config.toml
n_layer = 9
d_model = 448
n_experts = 64
experts_per_token = 6
d_expert = 48
d_shared_expert = 0
activation = "swiglu"
moe_layers = [0, 1, 2, 3, 4, 5, 6, 7, 8]
router_score = "softmax"
normalize_top_k = true
routed_scale = 1.0
balance_loss = 0.0114
balance_bias = false
init_std_router = 0.014
lr_router = 0.000651
n_head = 10
n_kv_head = 5
head_dim = 64
vocab_size = 50257
norm = "rmsnorm"
norm_place = "pre"
norm_eps = 1e-05
positions = "rope"
rope_base = 10000.0
rope_fraction = 1.0
qk_norm = false
attn_scale = 0.125
tie_embeddings = true
parallel_block = false
init = "uniform"
init_std_qkv = 0.0297
init_std_o = 0.0369
init_std_up = 0.0426
init_std_down = 0.0426
optimizer = "muon_hyperball"
lr = 0.00957
lr_mult_qkv = 0.7
beta1 = 0.95
lr_head = 0.00546
grad_clip = 1.0
warmup_steps = 200
schedule = "wsd"
decay_fraction = 1.0
decay_shape = "linear"
final_lr_fraction = 0.0
batch_tokens = 131072
seq_len = 1024
doc_mask = false
z_loss = 1e-05
train_tokens = 367600000
steps = 2805
dataset = "wikipedia_en"
Below are experts of layer 3 (counted from 0) of a mixture-of-experts language model. Rows are named router (the router's row for the expert), gate (a neuron's input weights, with its number), up (a neuron's input weights, with its number) and show model dimensions 384-447. Each number is 200 + 20 x the weight over its row's rms, rounded and kept within 0 to 999.
Before each expert's rows: a language model's description of what the expert responds to. This comes from a sample of Wikipedia text that the model never trained on.

# expert 37
It responds to: Was, is, are and similar verbs after a subject, especially opening definition sentences of biographies, such as (1910 – 1997) was a.
router,218,210,191,201,206,214,204,197,211,175,182,198,175,204,228,184,207,208,203,229,192,196,190,180,218,193,255,194,212,211,201,187,198,212,193,206,194,195,187,194,229,209,223,177,195,191,218,171,199,174,228,233,224,211,219,186,202,204,201,171,206,153,188,195
gate0,190,210,205,206,192,210,211,184,198,171,212,212,195,183,232,216,237,177,219,180,166,182,206,215,203,177,199,191,196,222,217,233,174,188,197,223,199,210,195,187,207,181,200,193,199,177,176,231,153,226,192,216,206,168,197,186,213,189,179,213,232,213,194,203
up0,219,201,198,195,226,204,185,211,216,182,188,160,191,170,186,211,183,211,221,176,189,195,240,218,188,225,219,193,217,196,207,185,210,176,217,186,189,200,208,247,185,224,214,206,155,147,189,178,195,209,187,245,213,211,199,230,223,197,211,214,214,212,181,188
gate1,190,197,210,202,225,177,169,158,174,168,164,191,199,191,231,208,221,181,196,205,192,231,168,207,177,187,205,187,159,192,191,221,194,214,192,189,244,190,184,190,194,168,177,191,201,200,189,191,225,181,210,212,175,207,217,210,200,171,208,193,240,196,206,180
up1,202,183,198,191,165,228,190,222,183,196,193,216,190,193,206,242,237,213,213,211,221,194,218,175,193,183,179,206,176,178,233,205,197,199,214,186,195,201,236,211,183,197,185,188,184,180,246,187,213,169,188,162,222,233,206,208,209,199,217,189,216,210,230,189
gate2,210,187,216,250,206,192,206,165,215,198,199,212,200,188,232,200,185,193,182,177,220,185,167,215,197,178,216,206,168,223,206,204,220,216,216,213,235,212,188,222,165,229,190,205,189,240,219,183,174,171,182,201,203,198,227,198,233,209,195,229,226,176,177,166
up2,153,199,212,210,171,137,158,218,198,196,204,210,186,206,183,197,210,213,218,213,198,182,191,194,168,199,209,207,220,206,208,183,230,204,213,217,189,175,202,203,219,214,207,211,177,236,209,188,206,211,225,223,192,218,190,214,229,188,208,186,211,172,209,218
gate3,216,182,202,212,207,186,172,184,200,201,201,201,146,204,198,208,214,191,149,218,197,234,196,190,216,191,225,194,189,153,200,207,207,206,191,207,218,231,193,223,200,227,209,176,197,173,230,179,156,231,175,221,218,170,205,235,240,223,180,175,221,197,189,217
up3,224,198,199,207,208,166,202,163,225,205,226,213,251,222,222,212,220,216,217,186,205,196,207,213,183,182,205,192,168,207,191,169,169,233,210,184,187,216,207,216,193,221,170,206,200,194,180,178,193,214,212,220,206,223,181,219,202,242,176,153,205,217,203,186
gate4,230,212,196,232,239,182,181,208,206,200,224,165,176,197,187,191,176,180,170,212,188,203,208,220,181,238,250,185,212,193,225,199,168,228,165,199,210,199,201,191,181,197,195,158,220,227,149,188,185,188,187,182,224,196,204,194,197,192,195,198,187,203,199,200
up4,204,178,188,222,224,204,189,230,224,210,184,199,227,168,206,196,199,214,205,195,174,204,227,168,214,265,236,214,248,245,203,211,187,194,201,205,203,216,184,217,218,217,211,206,198,217,215,202,205,184,212,225,209,233,210,239,207,206,200,203,198,190,196,219
gate5,148,197,221,211,213,190,231,209,224,209,191,199,244,180,212,224,157,201,183,166,192,211,219,196,176,184,203,251,181,203,194,189,169,172,196,169,189,189,214,197,222,171,222,190,166,203,228,172,172,212,210,182,179,206,209,201,199,233,199,177,194,229,220,223
up5,188,192,188,191,204,234,209,210,173,200,229,162,213,200,159,210,202,178,197,201,224,176,214,224,202,223,197,208,198,176,184,196,180,181,202,208,187,207,188,189,212,214,231,186,190,177,227,202,180,221,233,171,198,207,178,212,178,209,158,196,195,205,257,192
gate6,163,250,232,214,207,244,184,181,236,217,231,176,197,219,188,208,154,239,196,228,198,209,182,186,234,201,195,192,197,247,180,187,214,203,202,201,189,161,177,183,176,199,189,186,188,187,197,185,192,175,238,183,198,185,181,199,232,226,178,185,196,198,184,156
up6,226,223,185,202,205,259,191,193,231,170,188,203,222,197,208,211,215,207,191,212,198,186,194,228,188,208,208,198,204,192,171,203,220,188,168,231,172,204,213,195,208,226,188,202,195,231,192,227,211,192,198,256,174,241,191,221,198,172,177,207,149,232,241,221

# expert 42
It responds to: Final pieces of surnames, place names and titles completing a proper noun, such as -agh, -ian, -berg, -ić, King.
router,183,202,168,212,211,236,203,203,193,248,201,239,219,187,196,235,217,191,192,182,196,191,161,226,240,147,199,216,188,196,223,180,152,195,190,186,180,188,193,194,194,201,175,179,189,205,212,217,150,203,216,217,192,183,194,173,180,178,206,211,184,207,169,216
gate0,206,230,215,232,186,193,219,199,181,183,211,200,214,202,210,207,189,204,235,174,205,190,213,201,170,202,197,183,204,197,228,210,204,206,191,189,223,196,177,213,182,213,194,189,204,197,211,189,171,176,183,192,199,194,212,230,207,195,175,147,199,232,214,204
up0,198,195,195,202,208,184,229,175,211,205,229,213,198,180,217,164,258,181,206,179,212,186,191,197,238,194,212,177,233,219,162,194,209,207,192,218,209,194,185,215,198,179,215,213,199,220,226,188,152,183,206,204,235,208,203,224,167,167,204,171,205,224,176,179
gate1,216,186,217,211,208,185,211,231,218,215,193,177,193,241,212,214,184,178,231,214,218,183,207,193,229,196,193,202,194,214,176,184,212,195,208,169,215,161,223,204,211,162,225,177,211,184,214,210,204,208,206,206,230,194,243,192,137,145,197,203,209,241,189,203
up1,224,206,197,177,210,248,159,170,184,202,183,171,209,210,180,217,143,209,192,200,186,197,187,215,174,223,213,225,226,179,244,219,200,184,203,222,199,210,201,176,202,191,209,196,202,207,220,177,197,165,217,217,192,191,199,209,192,206,214,190,182,190,195,182
gate2,183,212,213,214,172,182,203,218,224,203,208,245,217,189,219,219,160,165,183,198,205,202,162,239,229,144,205,208,176,203,152,190,173,169,199,202,160,200,217,204,192,168,178,178,201,171,239,175,201,190,184,189,212,243,235,232,197,210,198,223,228,195,237,191
up2,212,209,173,191,200,263,206,183,212,204,195,195,195,218,187,198,191,198,212,200,219,199,212,211,168,175,188,187,206,204,183,230,229,231,220,213,185,208,193,219,190,210,174,186,177,184,185,189,192,257,228,206,214,181,192,198,213,212,208,196,176,202,192,182
gate3,215,220,213,178,204,201,226,211,179,178,166,175,235,197,200,226,153,211,172,230,223,201,203,226,209,182,165,201,143,197,202,178,225,214,222,197,200,183,210,217,168,185,194,225,223,193,202,194,213,199,211,240,214,226,204,216,196,209,196,196,192,201,188,207
up3,214,171,187,208,229,222,224,176,205,216,168,212,222,206,218,190,171,191,233,220,215,169,176,155,186,215,196,188,225,213,236,207,194,197,207,183,187,166,196,199,212,189,232,211,207,182,179,207,181,199,230,262,186,199,189,231,196,190,197,183,216,211,225,189
gate4,235,198,193,222,196,239,213,199,181,224,208,216,182,191,217,196,190,188,209,196,189,236,233,234,180,168,163,191,185,193,195,180,186,176,210,210,198,188,212,200,194,173,176,188,229,175,207,186,210,183,197,200,223,222,217,271,191,212,207,226,194,183,207,204
up4,172,204,188,195,231,202,167,195,214,201,222,180,193,242,169,216,193,191,190,197,174,150,215,195,216,178,207,220,243,188,189,206,150,198,181,198,163,199,198,174,192,164,195,205,196,182,194,197,221,233,191,217,200,201,244,201,178,187,217,223,188,194,178,181
gate5,189,178,175,202,218,211,200,207,204,196,191,188,206,226,180,193,201,196,225,181,179,227,183,193,223,260,164,161,179,203,210,217,199,203,203,179,225,190,208,182,182,201,171,218,212,183,167,156,182,220,212,166,212,216,187,206,178,177,195,201,212,185,207,168
up5,207,180,190,204,198,150,216,225,221,200,231,207,184,185,181,198,219,192,199,194,204,208,225,209,218,187,204,211,208,186,195,196,203,185,205,211,178,207,189,221,199,204,220,218,205,175,166,147,175,222,185,177,234,166,194,204,189,236,180,171,191,229,205,214
gate6,261,202,222,208,220,186,202,213,201,196,197,199,174,218,223,198,243,237,146,223,167,168,233,247,221,214,217,214,201,162,224,228,196,209,186,189,206,187,229,199,255,193,199,177,218,225,191,178,209,182,220,186,210,204,206,210,148,234,204,171,216,161,184,210
up6,161,168,192,196,223,189,171,205,191,222,190,194,197,196,231,205,226,215,205,198,193,201,168,177,197,184,185,183,207,204,213,226,200,224,220,206,206,193,194,191,178,200,205,225,223,203,190,168,221,246,207,201,249,164,197,200,196,193,178,239,237,223,196,200

# expert 41
It responds to: Articles, auxiliaries and main verbs in running prose, especially a or verb pieces after to, such as to a, would, marry, travelled.
router,189,202,221,215,169,224,211,248,205,232,187,212,237,227,202,177,236,217,193,232,209,182,174,178,206,184,188,206,191,229,212,218,215,215,191,197,218,221,190,182,237,232,195,213,232,199,188,195,218,161,195,181,204,230,204,209,173,211,148,168,225,170,228,183
gate0,176,177,192,226,241,218,187,166,174,203,191,237,207,178,197,188,230,207,179,199,217,242,213,182,203,185,208,216,205,209,216,194,232,237,185,161,223,178,189,200,205,223,195,200,184,205,215,177,207,213,221,217,189,184,192,245,233,225,236,223,205,189,164,207
up0,238,200,204,234,211,218,179,187,215,225,163,208,212,223,181,176,217,144,219,204,217,203,175,224,188,229,194,210,219,216,196,209,181,229,222,213,183,190,196,178,215,205,204,174,213,174,200,218,181,171,225,168,190,187,203,201,186,209,215,207,186,192,147,210
gate1,197,208,220,211,201,186,198,171,200,191,177,171,173,211,209,210,236,174,175,219,200,176,165,239,190,241,199,165,214,177,206,183,153,197,170,169,233,211,221,187,222,219,209,196,161,188,193,189,177,127,220,197,192,172,178,206,194,178,200,166,195,189,200,181
up1,179,200,204,185,176,215,214,203,192,196,203,204,193,137,217,217,170,201,235,179,190,181,188,172,228,222,214,242,166,207,168,190,226,189,174,194,206,212,206,165,236,171,203,180,199,167,183,222,197,207,232,157,180,204,184,224,196,172,213,183,189,214,200,210
gate2,213,224,179,174,185,209,193,161,198,188,186,207,210,224,205,203,206,194,188,228,207,200,179,248,171,191,212,193,192,201,169,228,215,161,210,199,164,203,213,232,200,200,219,182,208,199,222,165,184,192,188,237,190,237,196,226,201,157,215,205,212,159,198,213
up2,197,182,221,209,249,222,186,251,164,218,174,173,169,208,219,224,184,198,198,204,169,202,204,175,163,197,211,253,189,190,214,206,142,227,196,191,197,201,200,188,205,201,244,223,184,187,192,193,199,205,202,216,221,224,193,209,199,208,183,200,212,213,200,212
gate3,211,180,174,234,196,187,195,201,159,189,202,230,224,184,209,182,186,183,162,218,181,215,230,208,184,187,190,229,239,209,223,203,233,204,222,166,166,191,199,219,189,200,231,186,186,196,226,159,166,206,196,205,230,197,226,247,200,192,208,196,185,199,216,202
up3,163,183,174,185,219,172,227,221,208,182,193,234,263,207,189,182,222,205,161,248,182,206,213,192,212,192,190,212,225,240,195,219,177,208,216,161,213,244,202,212,220,213,197,200,195,198,195,212,169,203,212,194,196,191,200,180,227,202,208,176,192,205,198,180
gate4,184,163,195,181,203,191,210,180,188,202,193,222,235,187,188,157,199,221,196,206,200,187,189,195,228,212,177,204,208,204,172,197,219,193,196,209,190,208,209,179,183,178,226,220,210,197,197,184,178,173,230,173,205,202,201,217,195,184,188,152,216,157,170,188
up4,184,182,171,194,194,205,211,201,175,219,197,198,190,198,195,169,186,204,180,221,206,209,212,233,181,198,189,173,215,215,202,190,206,211,183,178,182,232,211,184,171,226,213,159,204,209,253,184,180,224,174,211,199,244,199,225,228,206,214,216,220,247,201,206
gate5,175,198,211,207,167,191,207,228,209,241,168,204,222,175,188,218,184,225,238,233,199,222,195,201,197,189,181,200,228,219,188,203,197,188,171,179,216,211,202,214,215,151,216,209,187,200,216,199,219,198,187,202,196,199,193,205,192,203,200,214,190,169,178,214
up5,170,184,207,217,189,198,203,163,178,203,160,205,188,172,204,176,184,195,164,184,200,170,192,207,179,211,228,243,198,193,227,207,156,186,211,181,178,210,175,210,169,205,160,161,200,191,176,197,178,204,194,217,228,203,227,206,171,192,168,209,170,201,185,212
gate6,214,182,169,195,185,183,220,192,200,169,189,193,220,226,227,215,203,182,213,178,178,220,193,182,188,224,179,185,189,166,242,221,177,197,176,182,188,189,220,199,194,172,223,175,185,196,245,191,222,209,218,199,204,200,190,220,218,221,244,192,204,230,204,182
up6,193,224,205,194,154,153,226,216,170,170,211,193,205,195,187,220,213,207,187,179,197,185,171,232,195,175,224,187,165,178,205,197,269,225,230,222,200,187,211,202,185,191,207,153,224,173,198,204,182,210,219,212,214,193,195,214,167,206,209,199,190,197,209,196